{
  "num_hidden_layers": 14,
  "hidden_size": 256,
  "n_experts": 8,
  "experts_per_token": 1,
  "d_expert": 336,
  "d_shared_expert": 0,
  "hidden_act": "bilinear",
  "moe_layers": [0, 1, 2, 3, 4, 5, 6, 7, 8, 9, 10, 11, 12, 13],
  "router_score": "softmax",
  "normalize_top_k": false,
  "routed_scale": 1.0,
  "balance_loss": 0.000218,
  "balance_bias": true,
  "init_std_router": 0.0379,
  "lr_router": 0.000811,
  "num_attention_heads": 4,
  "num_key_value_heads": 2,
  "head_dim": 64,
  "vocab_size": 32000,
  "norm": "rmsnorm",
  "norm_place": "pre",
  "norm_eps": 1e-05,
  "positions": "rope",
  "rope_theta": 10000.0,
  "rope_fraction": 1.0,
  "qk_norm": false,
  "attn_scale": 0.125,
  "tie_word_embeddings": false,
  "parallel_block": false,
  "init": "normal",
  "init_std_qkv": 0.0392,
  "init_std_o": 0.00742,
  "init_std_up": 0.0392,
  "init_std_down": 0.00447,
  "optimizer": "adamw",
  "learning_rate": 0.00167,
  "beta1": 0.9,
  "beta2": 0.98,
  "weight_decay": 0.13,
  "lr_head": 0.0155,
  "max_grad_norm": 1.0,
  "warmup_steps": 451,
  "schedule": "wsd",
  "decay_fraction": 0.796,
  "decay_shape": "pow",
  "final_lr_fraction": 0.1,
  "batch_tokens": 131072,
  "max_seq_len": 1024,
  "doc_mask": false,
  "train_tokens": 711500000,
  "max_steps": 5429,
  "dataset": "wikipedia_en"
}
Below are experts of layer 11 (counted from 0) of a mixture-of-experts language model. Rows are named gate (a neuron's input weights, with its number), up (a neuron's input weights, with its number) and show model dimensions 128-255. Each number is 128 + 32 x the weight over its row's rms, rounded and kept within 0 to 255. Numbers have three digits each.
Before each expert's rows: "comes after" lists some tokens at least twice as common just before its tokens as in all text. This comes from a sample of Wikipedia text that the model never trained on. Tokens count by the router's weight.

# expert 0
comes after: " |", ")", ":", "N", "---|---|---|---|", ";"
gate8:184101079117112074161130158076119067161104105170165140158113121116141120138171121058115125120119126115091149150162193098112145137133168085169135150094161140102057145108179137123062147109138152178072159155132156103137152120117141057108169136115119105132115140104143125093100133117158059120173146144064134130188107110118090110128178148143200144135182127120123126126170081122143084056155
up8:173150122197154125113144126097146106103113142174101104146194076095154135147127110093156159140120206097121196124161143147096155187165163140056091063133093156178134085135119139126073085144153116103125121122118168091160128124101111146072079113061125114109108085182067167162153130143078103115128118114129167126135151132150117183154080091101063142128081076175146162161167141135121205113127
gate9:078112165145102097131149106130101133125106129136167113105077210174140157144092117094108113145167211109181147090199158081129115117116177099140109167134121113122161146227129134125138053127107106133136132154162160147151072130090177147176133141078153104136170111132160144097163191113125179107127134157095086130057180075096158106102168125097146220036134192062131101145098171112076105158147
up9:100088139160197145194129111073175132170114132093173149119119132137148185100131147146160102083103118185119138141165029191122105056154121117128101118179108132132092120123177185121151162141154119100128123080162124099149174152140127146090138091122079170154114112132118114120149086178183129113088119129146113173128097149094142129182105118136098100151183171145045121081111072131120149110118
gate10:144152166111145193157162105097107103086181071107124124117151129087071172062157114173150109080168111088117122180080109224103137090146126123170168107099092088137169136154126135175076143166135111090121120138156135145156176076188126122163183107119096169077115121109136093062164165159136128143118138112121114114109154084153106100126107077100133121083201112100040135116106136114140091062167
up10:086042134106190114142183159092072127075180156084106148097179115115098146156125063153125119131087161118194163143103088082094151132102186141131158092098105132168177126176154132138130112139134170127175085175113114138172122085086163110184189167125160122130129147153126111052076138156176144138134068148146135086098160064132118162145141091157102147179113120208076141147111171146110136134093
gate11:160152115132123144120163135089136129144131117121105152191096140131106121172071106101138163102132175111127152173121101138130138128102103091149113138138171112071076099101190048148192173173102104097142151143202090148090085135140136144148131143192182163123163117108189078157174098082186104119156082113131161106116106097102150112188094133170173117149104126105097039144137128112122209137061
up11:145175096141080144156163079107181102124151146151158125081177130126127124128108156170127141110168172105129148145081131103139142177113124141112115139060093068104102106104119120140122115101170129136104095075103147101209176119139120105138145154134113115128144141171139067056148106080127118096138109140097068113106134088109144153130136062150129138134070130158156158057162165187143084149167
gate12:098172128144078144144153122108144144169187112134072122122099138105100119097159164168163123189139124136123165192135176141133116124166107136047173128093149189174121155175189138126104105084188214118077081111195075180160166059153140127160079164165136119117122101120130102196075091090166130132127132167138161135134098112128131136172102118121152141175132134143052114120146137141122147138167
up12:166165130171162136108168110124106109117150115149072075134129097128154078135079134195167085077178123135086083099135118094135131190104084136157147154215163118073050125187157136173144138137157093184165100155143156108076138124145114098128171148140082125169138129161142160106171138155174145137121103127113091184106118071129153131113185136121133111110126067150096123187137127128124104145150
gate13:146114117099116134143132072140118105114176199206103166045141077178141070135140152102133094145105128077144180081153077068180085145064133101080158146129095164165090117163119127117166141042118126138159123118122129145129131153133169095142169168128167158123144122133104119116124102176160139136127088158135120139139082151150126179118090152094133084081140129179102173128132081127140077105169
up13:147055175119073078082167131103142170100149104103178151111093097161169149148156168160102123125131170150147156138079125110124174119143116087151156133125128081087153081118125150095135156095184123095097152111080105121163119092143171164156154106121135127152149125151171131134098119184120118165157071181099114125170097114138109103137181149093118143204160158071104167166118171166107153093116
gate14:118103146154087132135145148103104055149140098124104110132142134165139120140171140149127086189079176112097151096081108160109069106162121188134165143146129151120164109145184124055118134125122133116090155119145075194132126148128173133072096104131165079144059116101085106089121094111171167149159133152119092122130165083126148159140085142156153170112141108153149134064175099150144142148172
up14:094039159127122113134125081165120157154047156128143145077120139174159146141074114089140091145195160189131081091097094097064085111150139166154112136145143104113070099185157119104111055156167141128131125081171161142067109161106095129137133117080135150102106069131130109157094168173139088142087151189115118146157097134104105132136138122026180192076106126123089155170127124122117159125141
gate15:135129180138165158103105161118095110140121094108119068163163103181137144081133164085145162125066153098152062171108158146125142089144135107155122077092134153194136127156157125139166076091190129151066096130169133124110158094151159120128160099121128124151169124130162087109152086131151155055105130160125155097094103108108162128124141125069154142136107111091129090125154096151119143102096
up15:171148153152107151151141095146168149167109143165109050195183086162067137084123127140117114129144156109097172148198168141141189127188067131104202081111154143102135094099144102071143181168114141078162199113085198093103151078143105182094156175116096101098151122072172112133137120110081182121100160133062101128125171202135091147141132184069176111098107110102093152120125145141112141124116
gate16:085069108076078130205103119128174117111134131081151117164106117114109108158120115220119141123174141147110108140106171100081145145134126120120109137102083101076121125133121137132109132097130127141122161129108174066155112163075131118142108158102106080137138168140149153138080122095128148082099093127197143104143189101102130157129128073113147140061123108075078092146091154125138112141082
up16:094084063121091130099156082158127079080169124136123164111088129142083120144173068162149147127146176127146146120120123145160120159115116154124116080192179157135195092138183118107135137147142117129191134139077134114158170131081113165115072121082134141166118109117145190098110151118057093173134096098121161135136134124185122127091112151128085138122132031112080095132129120189090140128104
gate17:108163179193101124106067098135137155129100196105178093109114176199160144157141130205187082093096145098119155138088101103169127140183126124096117128135092139199094107149141115080117172122116191126102141059104106111161132153090076141092155137091138153196110182138071113112101134179094100103115157098094121089132112127170114110152099170062097112087130130112112096125150122087089176182098
up17:138147147147073118121097134160151156117114139118206092121108193211166108140112148116102106075103052137087146150101113159173115099155189191122142149118150112183130120073109080075112232136077162091114149087146141135119138147170075124153101089134164170063143112127131114138110111153108109114071112111072160140097110142145105117082121167110073122180204164157109088137132135104150142159082
gate18:119128166150103115191123184125147180159119157149099130143150091109102129136106128106149151151149131152105184143174052133149097108164085170101073109108133149101097092131154117071134107073162132107147116121124076146111130099076149065116131120120125112078118126170105101135128130122147178069068147087141099114119129145169101097129115114125101163132087098122113155196137112149123140074136
up18:172121109131083136061078079148139161118108132123164125150106131158131170116109107097094021156055120150169195119126116137149107101242092137115067084109181143156116161094142104115138125120137162162139081141134135083187167109054046125172120156118152150122144114163098139100182136135099105098092146109102178166144164154139137121116109159147122158121149155126098149109157058114163145122157
gate19:120093119190088173133138171110085099114157108127142112170157139159148057071068128128091111102098153094142181197114099133156109140140122127145113090121213106182070126089121140185143134105146111111136123116132171160119129110088091102167178136155088104178145095126085103184128069208136143105099141113142120121077123113136112112107127093073096127100144045151122105137157071143184176124143
up19:123141103110103085122133190121045127108170157082178112111184107120127106125049215184144050138133125124102109116132113137106117138140106071141131139072155137128136130117153118116111157163177135134138137109081120118142148089095100131102171143138134084108070123117122161085114145163043124161120095189142161156115153155131129156109091158069128102154125105119113132161105185134146140171101
gate20:079116126114110135091136163095103128115088194197149096132080154108106091134063123146120100156123095112143117153113114055122057113129120151137094106123158124112113137119157162124122165060187085142165105131128150084071170155101176147134107111167148165125146080167138084139127126139092139104112168155117105102081105108112133144178155134155064099068151090148106166050136155142151142125115
up20:165108115140102118131105152180103182172094089112131147135116167183163173135173101137082074084177098135133097124127114126172098131140103123117124163136158142121182103119097104110098081138124082137125074148197117133135102146157171144091136150148091135104148110092122052095149095136147122070156129134185092161084144088202151054132128118196089097157134114164102168103135141131162147113088
gate21:138094092124116161144170056163123146113112124162150079124114157059112122123126124154116109151105174099136144157183116150205096075105113203159136069119163168112125142207175102137092118080064093126116096112103095148134158121077180134109179115126060137121131121144157163146119114102115144167128146094170108170096151139159154090126124089153191132158134099130140185117078089216094159141092
up21:138177118146083125166166136171181138162129129114107154128144138096140117140167223160094163082138121095162064151156105157129136125103137093121161133160113203121110112080082172104077111141157107098109158170166176145130106111183037108097152179160191132138155159067223147189095090088141162144090160080077128159095162141145064104126163147144045145077110081123138130095139110120155162184145
gate22:141120113094144124097111130094083100142147083129137048133117113098150062132089120112080123153109201108164129141093115128171124083120164139101101136111158100154150124165179143158127184085120170101178098089037184168093129127119117148107107069140149064096145125070112191101121119176085121160140112163135132176089114151106181157178100145206188124207102121165112127161092137109116146145055
up22:116121125151140122091071164124030115118113112126190141127147105128139113107073119168083135159131135118064106169134124103211119066157107159128092196119065161113162099125077077147151138163101171171134129157089116160148158165163166093087131103147154139119128072115090105170128157163151107124073164129179058136127140115174135146144112084108128189131179127153120083122118136080111091104155
gate23:143103109115123152105139103116206096147132068134181132143171089150140154100125122074125132104131114121150093084122133116098133107107168205072179152064122124181101115165103105158104177166187143171120116127033097141101165105064118157088087208098119132070125176124112145063173139129134168141122128121146156119136078058073104106152135209104145142100112119101098168120125152113109075145122
up23:168131109079160117134094107090119133110177092151176091068116164139114046173131064079158109079025101076124130191076164104083103107149095109083091151179175161151143131113124147122132078133186106133166126081124170122105109118126121176165132093166156114149106117149126144092131095139122120148116082102095078180144149181062134106151130178089154145095131174138168075072149143142087150102126

# expert 7
comes after: "\n", "-", "==", "===", " Candidate", " Votes"
gate8:139160124153133141169115131118135125120107203106174216116197104156114108160106145093136100062097156093151085141096085090094140069136120087133074114099158137126115167138154187063116164057100112144118112161141108096096083120060135070120091121129199149156137221110111088157104119090106134118127090068153105130092094146061158100153124142149176166155113111143127152175131158118146157143161
up8:170207096114146095115148154139139095119155124097145109116119086107123086141110127171096126116128097120140125140156073129139090174102131217080194122066188142085143091167112169124128131100136114114119151132164178172127177168147138148153116159138164123109187120177157126120107095159158165114137113135125173139116184120086137086136136136128109123136083127117084128089094096136131067105104
gate9:163066104112085114155141147146173164108120126119119103136157166117155123110188111125104130085117093065167111173058138169144116160112112180148134183136167104127144180088112129152114132138171085117133133091119102179127110129108158224160077155148176151084157184099152110083136108128153156139163168133120076103111064128117179114154167143074140143110124108051130135105228095135078139156138
up9:192161143118127107149135084115140139157146092096064154146132141092120082105152245195141157121127115095086142089178147122145126136093110151064102127108128053119117156159127152111125165105121115164072122117162102134139090156100119131140122158173139103180092134135122137125190153107121158137084115143138188098122170150157108068131149123175127059170098072093140153093094106147072083141120
gate10:168141097078071121110127103082082084109114144177178139146132073123172089175123121052105103103186111114097153127125131125123107117175195140138132098069066133118092096161182125071113143163119132139128111087137094067157133158196184116153110161123076138148136110177096110103140154122072197164084145164110115128131074087111090140091143083151142118096136101171146117088146123159062124110118
up10:194142156146134140125104075118135131144090121137129182175064120093090107126100118173115068087150118163101165071158122131115123067186093171096165096103131128142134108170141128133133137169179144119116140154192168130124089132101086138130145083058089137126135144106133123121137071128170158164151115159135095077119089121055062133065106146184102132163115119140173168177168120123104198120141
gate11:152150128127166123117146137079180096140162106069172207098098153152107133171061122156101159125163136129154116130148129132096098110154096161145124090127101134071172101113076141095077124179134180118070138123161133121169134127106109143143134072078123126094145073163138150126136146192112120152124221141193116177116216165132139155058076081079094166130097111139157074103137155093107114113128
up11:116156141156121141154154047135147136069161084129100140144107190114176049075104093098108126155141094114129105129154139121129120154184135123183074161155140163074213123131199116109149113154102144179198166125164123119133116094142117142124152133110129144151145124104176182149166104153124127114141103116119106086079078102118094077112132192120111095127052137081088178142111092153094135094094
gate12:145154080108100197149120158151139106163176148184042161133187078095144104167090114107169165150117055132099154121080065184124129128129072128148092138200111093144121127127122106148111128087082080125068120123149137134133136118116112086123112200119091121165120091176111120104163134111176104087103114156111120154129060171123112135089101128148100107090164122149065091109094143109097097101146
up12:163100093124107173097134156153174099108213177165079122170150091095099095180112143147155105148178173183079150152093161166127146178144121180152092153126113087107143083147094111146133124142159109124101102099137141151119159067118131096082143134065129124094098115166196109062181137138085082116117161151114147160142109154103138151087124107159038106159183142084150107184129145167117158085160
gate13:157109067142138148127106176143163089080152113092036087113129178148109127147135176119123115141182090121109116161153111084173088141145171133168112119123111150161088088143078125080174187155122066122064106174097121125101109119115107142109102111118158110139155071095127089116131135076093147161136177113090090176115153117089130127110102145102132167146086203176101167166147134101184097155113
up13:103157102111167147143081137113118145118160165104082136091094215129109151095142127099172119113128094137054080132069143064147139134113138120155114156163113117137159111113125074091110122115131124108211127092053112122133085167174079111159083113113188062069118136112134099133155121121134097084167107067140139119095114093091096132169125138170159135100108150116123094136133128092134103128050
gate14:047107123126157115149082156128088162156150111115156173147090130079132143146179094206125141176136150144126136104088090118110162106132106099083149090179097104091177048094107133041067093136071154203140130195128172112119121142125089144179115127097161097186110161114125127147085108103114132075114118110176155104110145122107096154131091097151086030136130126106122095137165107157092123143084
up14:153150108133135107081158151174151178156112133130077153098165120103038096089140114093184133113125165156112090039139164163116135151119119129151070157154077182100100063113190159100143114141109154088093094097156133118185175110080111123154120135143141119172116122130157141100099128161108138138096161117111155116096111146114122123107108167134093142149120076182161095110170082127142163121121
gate15:162118103183098169104122116137116137168145104169099112122192176119170101141095092113149158148124125020108108116098109084138152174149126168162127153071148106135094122125158149118137161085126137117125118162176187185148083171142131051113143061162121118116118156193162120161111145180142097106150088113096090168115153187139154086146050130112104109139150101161160093160124112167086135123114
up15:139177176139150124097105147122132138119127166129114129139087146030110129086139095113107123159129091077068147136083174110124165122140162123053116155127139113095151135080108130157116133121148082126140146044131168142075106095129078105111149123101112126131102117125125124178185118141184126136111056124119067132098141164130113157119088113089103117130099066120157093182127039083109086097124
gate16:091153047144131165214121142090158075190149131180102121101114182092123149164124129079095115127120021068118178119139123112121113148100095113149127168113159113072137129158179104123152145152074086191125154149110161180133156131132094181150110158100127122093139140148172130212149081136139180186189147095130126132087077144147100147123154102077105101162131186099149144103071142162084132127179
up16:049125164174144109108082122172123118131140119124136116077079142155171118145094095159125093162178112118115117131131135110117075080081117133140088111124124105155094103121121162163170092109124124087091148133137089133120173121094150119096122081154167125099120100155111114115093167128138110044131114144160142203146165150105136140113165189076153127201150127147110104117118081142112103138117
gate17:043125118150114151113140081104054128145125171163132164190197113063098160172084106119148100112125105113089126132089128155138096122114146106104138136124143110129134094133118069170100139171087183074110134121099144144159141093110073095149101130125150083147118147144148109139085081125123079100214125133114129197080068115106116117163120161122074101174174052139167138115130112126137143160067
up17:145162144192162147139134114163126161098151128151155100169156155113121159088114136112146115149116177164098150098161110129090143138120166164173159150145118152214130163121135103185154145106127091101065107104118122111207170113089151099137081117147144140103148151130116186092137096150085130178173165180084163162111154136086139153190131194205143134147121084158103160112111058146179145111138
gate18:144147151095130115177092142165141121149156128122124192170182120070183116125119123178152167119152085141135060106183100110171102105142128145125113092110153100150160158162139156157141130173122144163134123134135099174122132150122189139059069095146097088202167174165115138097124110142112182179158190163139183130132096054140156111138129130103124123101117127093128117187118103164125075162134
up18:124162099154149151170138128137078085144105134107163221174085097129115175119080058085114109135100127141137177117150130169170150121123107133141091159156121132113160103134157154128093116087137153113122100165143102102141070106067105089167140111142118129126076133131156127158117129180131095144118119087148091172141126173159149173106157087097114122144160125101137144091086153156131178093164
gate19:161139142107174104157168130203121108164127119126079140055104163190104109097156117121164143117123093135135184106135083056121154140111196106117081154178176103099131162153140135108146154090125130195132093129152082102119170186166127061146140137157145123121133165131070127178163217162099126112101146144156090143122133134126089092115141130178068154155083153101129140110073100081116148087183
up19:076151111072142053151179147092145110156097131135092093127194107193136160125166146125105149118101120131168158158158147177148147086102131141125132162109173120096143088117127113164088091157134152139183127106182127135136125128080151128092165104109138125126200148156105119050157095156115139115080141092162118107150152129098112117158074139110122124060123133142062088207170123100147110116074
gate20:114135113120164198132151192086140125080140106124144125160131117092106150116177121128170129142102116137080123203163152136128121170092125060137163145121128085150083135120095144174172126150100164171159114093134057191132168111173211105056139127170066215144191118151168119154183130162107112096138147123136126163148093154153152081158175106126106155178151157109145121137081137147118132078131
up20:171137126189134116176143059119130118144167139173080142148117051085069173131179151133101177146161132125120146125103113198076125080114111159209190211140121130136072123089104098148156153133170103127138139161150134156127164125085112124147182120121096123094104116151116103102165158061140152149155150115162164036122177121178106109126187127135120124084119109157128125082133129131130144155140
gate21:046150162138088128133138096168058124074170096052111106157112172195118099115164148043122098118157142161062106089185163156084147114147102116155086132170070111053106149140108112179134102126164145133117123066149095160128168103139154116119088079109130120137128149101111109138115143097131130151166123178135131122052163083137114108145112156080106141151130148118134141087085093088119176146157
up21:120135099101095148039150089096126200098158111122149072143102193125141134093153136091115124089163093168153167164220172128164144180147115136161139114176162065132164168114085095162096126109137151103107084127103049133135136182144134118105159096157095090109109120157145147144066086144055141089082107162148174091095079126181173095120096125127060160116107093210084142119130155144111106133166
gate22:177071101172142105164169144151129098064130155108122103130088080151112126124055160116142110131077123127082138101128144120149118183174125098161153122134171102075137131096148161135181090156134111065169141090113117148192155139072157145172122144082141158135141113101081099077160109155194166126116119108112148165186195109123194131166133135119115121196165108115138084180147175116121100121128
up22:142075132151093138171082092108148115069135151119197102086117133147096070129126133087168114117119116084095169124112109119139123092093045063144126122145138157101179133100144150129103117112144123076136138120128121156194124091068120139156100096111152137158161127178148099112145143153124122150152085178162159159125143158096179094124087026085114136187085083126149134178068111135127103123090
gate23:166110123109118151089142101174074196116079170146179105129171080114107070117116086112175145076146132180116101136149124157099071102156147127169117142086105153175123164163100154166133141130146166121186129084140118144076162127104182134164164079090116108126088207080135088092184160179163148125146131133107201070148113094137138173149166173119082119093119107119095116124119127187124126143145
up23:087099122148156097121070183093093103154135105149142101086126106127216161168147114134089182180086120110168103136153100133122109144121117140146155101093051084134120154129137102099101153116074115102129137156137080089111130124143150057170097119118147093108087185133110093155143183154096138167153155165155089178132098106093112078179096206103190099120150150129168071115123185133118097167092

# expert 4
comes after: " the", " in", " a", " his", " The", " their"
gate8:159122113151141067166157091086094098177062077153141096132117167166141129165081139099108172142100188158155108132117165136046130174141150120161080103154076112173114194139116164156137199088134183118074126161058113128110159074101091142143118151074078189152143201127181144115091077109096111120136119140123138116102131128138122115109113095159116107159159147113142105080145137142095137136142
up8:147173134096104111146141122073112067131109145196079048090087171115111091150112158153106150085155129087187090106131120129156153106117070145139128154140096131203092167109114109106152171113163190085115141158144142139108060152125081146122126112097104187119128174142177160147174136120087126054092056112170097146074135170099127048102064135099095107079124099130148128100144099135123159161077
gate9:058149104130080103165153095118110117135128148135127125136145109123131121120084102199111147147084141162083106164146125140159116126123171122149169118145154098113115175081026131109134082213113138148096175149134107229112164176128116141138145021145128157126161121142121094091175152111122138132076175133085047125107110167054182135092106151099071157077148153130190069104147142108121081137111
up9:107138126152123181139140130167082100136165169129122215124159130143041134097166173069175105131150155106129173103066118095198118131106114120129141164199072146108123131108174149165107154088117068148140119131107126119102118195154127095096120127068111120105091117132123130195099124188171117150171157150103172111077145170142106143096165137088134177087150114122165090124091063113108179096141
gate10:110142175139149155126075149112100125110101105133091085145052113094142157178096106187103116165136122123151074154131085164095166100122064088146189153116119121175126154124175172169149107147087166133140134187127057128135128156136117132153100147144136193106136146159202112186110102198121119094184117169128131169108142117117130192171146139086084130134131180135113143137110135094161063105162
up10:142090114102120086120177093103075122143119142108136076132161133109134150088131116145147136129108128182194098107095140096150165074076138129181089124102155166161095174111170109094091155134154195155154117137139139128158132140143130167153131063163091123110147099147102109156153156132120079120130082121158137069128125108183128204160170066119137094080116148097065067159141114110174093163114
gate11:200095152148117180081106141161091127143083086176146132093126210145094138119141086108128117138203161132159118103109127078107091138161112186152133090134078196128108121203151138158137150135137137120151102068086125070180135101177152107144099094122116131105163186114174096127129115106196133120123138121124075166119136173128146074141129148149153153107121141127088121135103118152115079128105
up11:131110120085151050135150163140172152077104134158104118175137126078183111186160173160110102125057190140098138135132056202169144073107124107109139080153147082152084154151104101123166149118146110161170115175138130178127099102107083096115135123119136149135196128150113068111117139118121074191139148118053093120116113160077143113155127125202170111116151118148146126133155100108125093168164
gate12:159103160160186115152100145112113142109137073153178161109099159118121090166123141176125177108138105120129125151092119143090116117141155070135097146085170093169228075152121113199136096159045096105164141146121154193110049094166088119152120163150136180135157108123150144153174185108139148138116084106097157123112156111110063157153137118106214209165113182115143089096116154187080134126139
up12:176154127109134129097160087106077122104148169121193125085142093142155091096072122187189140102133098146084139136161109220137178146112130139149110165109121063140121178116138139164134115174130121119138070120146137124166090142088137117127154142142087092157106128182135131139119122161099115137146153108123148140128174128138122148099137088100155139076105138122121116069102157096175102112142
gate13:112125122140125074155137162161083163187094158134125053086143208147142098120145157088106163161124114150121113163120164125117082182143148120164109073081056152104100073164130072141167120168134142120098132121102166143089143071179131154154116015181095105099188111206093135109195072137126105128130166133169060160177142134095138151176130124205155161110077131096185082108120194098122167137144
up13:116184155101198136176141111126157126098116070138078134145115152092143089078150152128135123151175138190128124133165072096103193183135088148176171149153076133117159133159159104150133160092121115170129066093154142154104126093136153143100164151128099089105167121111251115073115090110174119164150112134130151129119059203109128190064093093135158140162133133168113162143189121126157214122121
gate14:125116116141123125114128136090075144128155220157120128083161146116159113104185159085181157118139118110185094128106090200145131195120104133103124093144167136135143133105118145163139119086148152087089103053119084065126116124103139152092092083128139175145093145157125184134102152088128158108090126157160148214106129116150138132117106080091113055112149119105102098129123152125108137177185
up14:121159143099128104176112150147098077102105159144073089116105103127131080132150162132108132135092105095092102209152096126091150071087096187114116153116169102166137194068086106084136189168135085121118140174174146154143075118064099117073095101127095106116163116148091131167104123123078095107098061157051114126126113118091156088129107088126191137073193091098124127080143121088196120069094
gate15:173101120102160132144106095064121157102110138091089162137136103156118110114144143123136132109115187155137121108130166133134102163102151153211067115078142125151112134156093077123106144075117143088128159128113147096179097136101153087118132081118143153106107183118107134111088113080165072104083182168182097099129172121115124114076163112151081161104112072167103055133093133139148137168087
up15:061148138165112052068159156184084195160154161148186201108139131175101114105077117138178107108128115176156151081136101135111119118166143095101114101179119155126135120114184115144102104163048154140134132106154038134154143172106119132101091129130138136101169087073126113152167158131125084131131160148069150158121120133110091129149113157113165127149097145122096170070162114128105144129190
gate16:100111145098117083138128139140153167140156185128137128110121092149177194132131167116175150132133132104142118111101148108158136093181158129108108156126132083142087078137040116140108179085198107109102096082064120126104157063123155106143140139117104137120078154141175124185123130130153120137091138084124186109113097076140111144137130061151134145151114105140103076129089137083190138047156
up16:081165126108146089097075116144097180131186126148087109112128146136187176060130099180165128134085150150187117143113101082179062175117149145136193095122171140116172129147112160122140134129116191083212118123107131147141097132065115101161150103151157165109076132108106207127161136132228090156127150140145119130121136173063120139159103151112140077139120111162196159100152086126102139167139
gate17:131090162162098137161153134166189137128134091116083153151138122138125179190135202111183168191106130123083069195094100108121156053164099124110122152100141092094136121115080150150086169114136081083181153146112099166101115160173115137098145151079152104172153186096092121138165182132193140110105128117180102078152123062164121128145122143132120077171082132161107157129104114094127163098134
up17:120120118131066194079122106119176119139119157125126122093137080126158199071077071104130122084116179190113169064145149137150136133150129058115102153189100126175075129153132180131131104087129130144096084178145115090205128129140095104129115113083124128133137077124093144143108126121133077118123105170115137129136119118113104131120105140141063145148150138128117163114112124153101180123127
gate18:078118162121136138105097157129119163188128129142125124109095125208127142128092158136215106173149116118204139179162132167055120124098110155161147122170073142032150149104177064117141161096142156133102084155090129147149103138111172122107104164139167134108135018165109165157157137179087083115096143092136134136092207126128121127131104170068092100112164128112104121150093126076140168140200
up18:163106135088109142137136110141109153088113107156147047044143137140130136085157248099112097146089139197126117149074069138097123139096118068176112137109061123087150169108176110048131133106172069084155104121144130111039191167135128162098088098107148105197117138126183111125142143145118120145135146129128175076062140127154107144135098155129195125130121080149115159143098131104188146103175
gate19:224167153070148144181156089168144115138130112139147188066168108179131130178137148171080152092071097138152139134153111094151121156103121096086133107110074142131101124155091115126154226120126111096121156124175212141130171133129131103090127155129181149117093121171116102142099118092187099109176090111180124120238103181134113154189164127134138198163126111132080056183131118135080096178142
up19:112123164060081131170091138191135103077186134113101137148127145129117096168119149095064121177102102078126138126156116116160129149133120077119237088103155134177127093120148091148101121121136085139111166160178144171181114143170061098090117108107131151143148120108159092071130088116146124111160095098140133123089128165164131171086101122170146120135100087030124112096159168070103140111089
gate20:057145170158086173120101178097139136118127171126121205140131148144168134150177093152102089103192068124150128138138142080129156134191051119103128060159125165106130125138118112149098109134093152131119073121068113152216106130152156110124148133075186106163169151129112103092173152152127180125139127167127104105101177205122110152103099083157136068082115178114115155129150130049182139171086
up20:123132139197109142091161119154134167122181188179195126139167146141089107167133055132178140101140162136085073120146169097096151108155106086122088094154080132085091128118165124167129137116138125086071165127127144169137119124078139171092092121131065182145136128066111170129090115120104182134099160113126101133101133180109186130109151104142102069112089108110176158119146168093109124107135
gate21:152146115110103148128126113181162098073144086152105194155136092177145235155130154119134137166127148128089137139082125117077177135126096120098129095137180135067111105116132117175116164165130084125157178096184079097116099105117163099109135163126143126143171162111098118120144145135162099109107092156081165157113138130163167113133126123173083124128106145131074118128150146140126133092111
up21:120124157121136150121119125142140151184170081119216094121135162136147141095151147161146143116158109158150133079208119049165122099163133146138135121104139134153134138109212086161107117156173137137130096184164068148145111134126094120192146043157151123077138123115092160126131080095093135133151073184124124104119099091093171119111136204149142114184117121135097182194118142088133193124117
gate22:155109091211167108103143131117088136196141132124118121147152187108128124112125080078155140162172109119101097140070172143138118123176131121097102158125099132152140083096143118188096118031123101090136099103093097140146141109090194125094111137109183082125144087155074120056117179179126198096151100107092188173115134112128149114155150137118178129098151121078132148154112152169152109174094
up22:134121163143107161120153185171132148059155119135138141152135161127114105147156110190172133157162103219165126119121108182153161145102187117106166135123100139116158138145152137052132128117108120115168172117101110155085126112150083151129166102162100151116161056088136165133080158132088096139120137124118096102176160143170188137089115175103087141185110161163168178115160191130131152126096
gate23:074154123100076132098130106060109054132146082111040170171149125065103153129123135206139187114154157128106172141135107138121177049017124074166140155144158088115130093118089087162117141103102169121113089141165126141116142089100097134099181186161166103170075115162098139144118133076135088127149103142136129088114133147153163153202117109077126114112095214185130124163090115205110080081141
up23:146137126093179116125210143191082163155131138101137151090108135106155173167124192115140138163061088130115149129124126174140097150185213108150093121138100112142136113150143181075198171173168153143122162125107104172127171179115041175157107111137113150159167063158131100158118104113086167136124192133116127134109100082172087113150168129138134111074112131084110140209131151133151160144137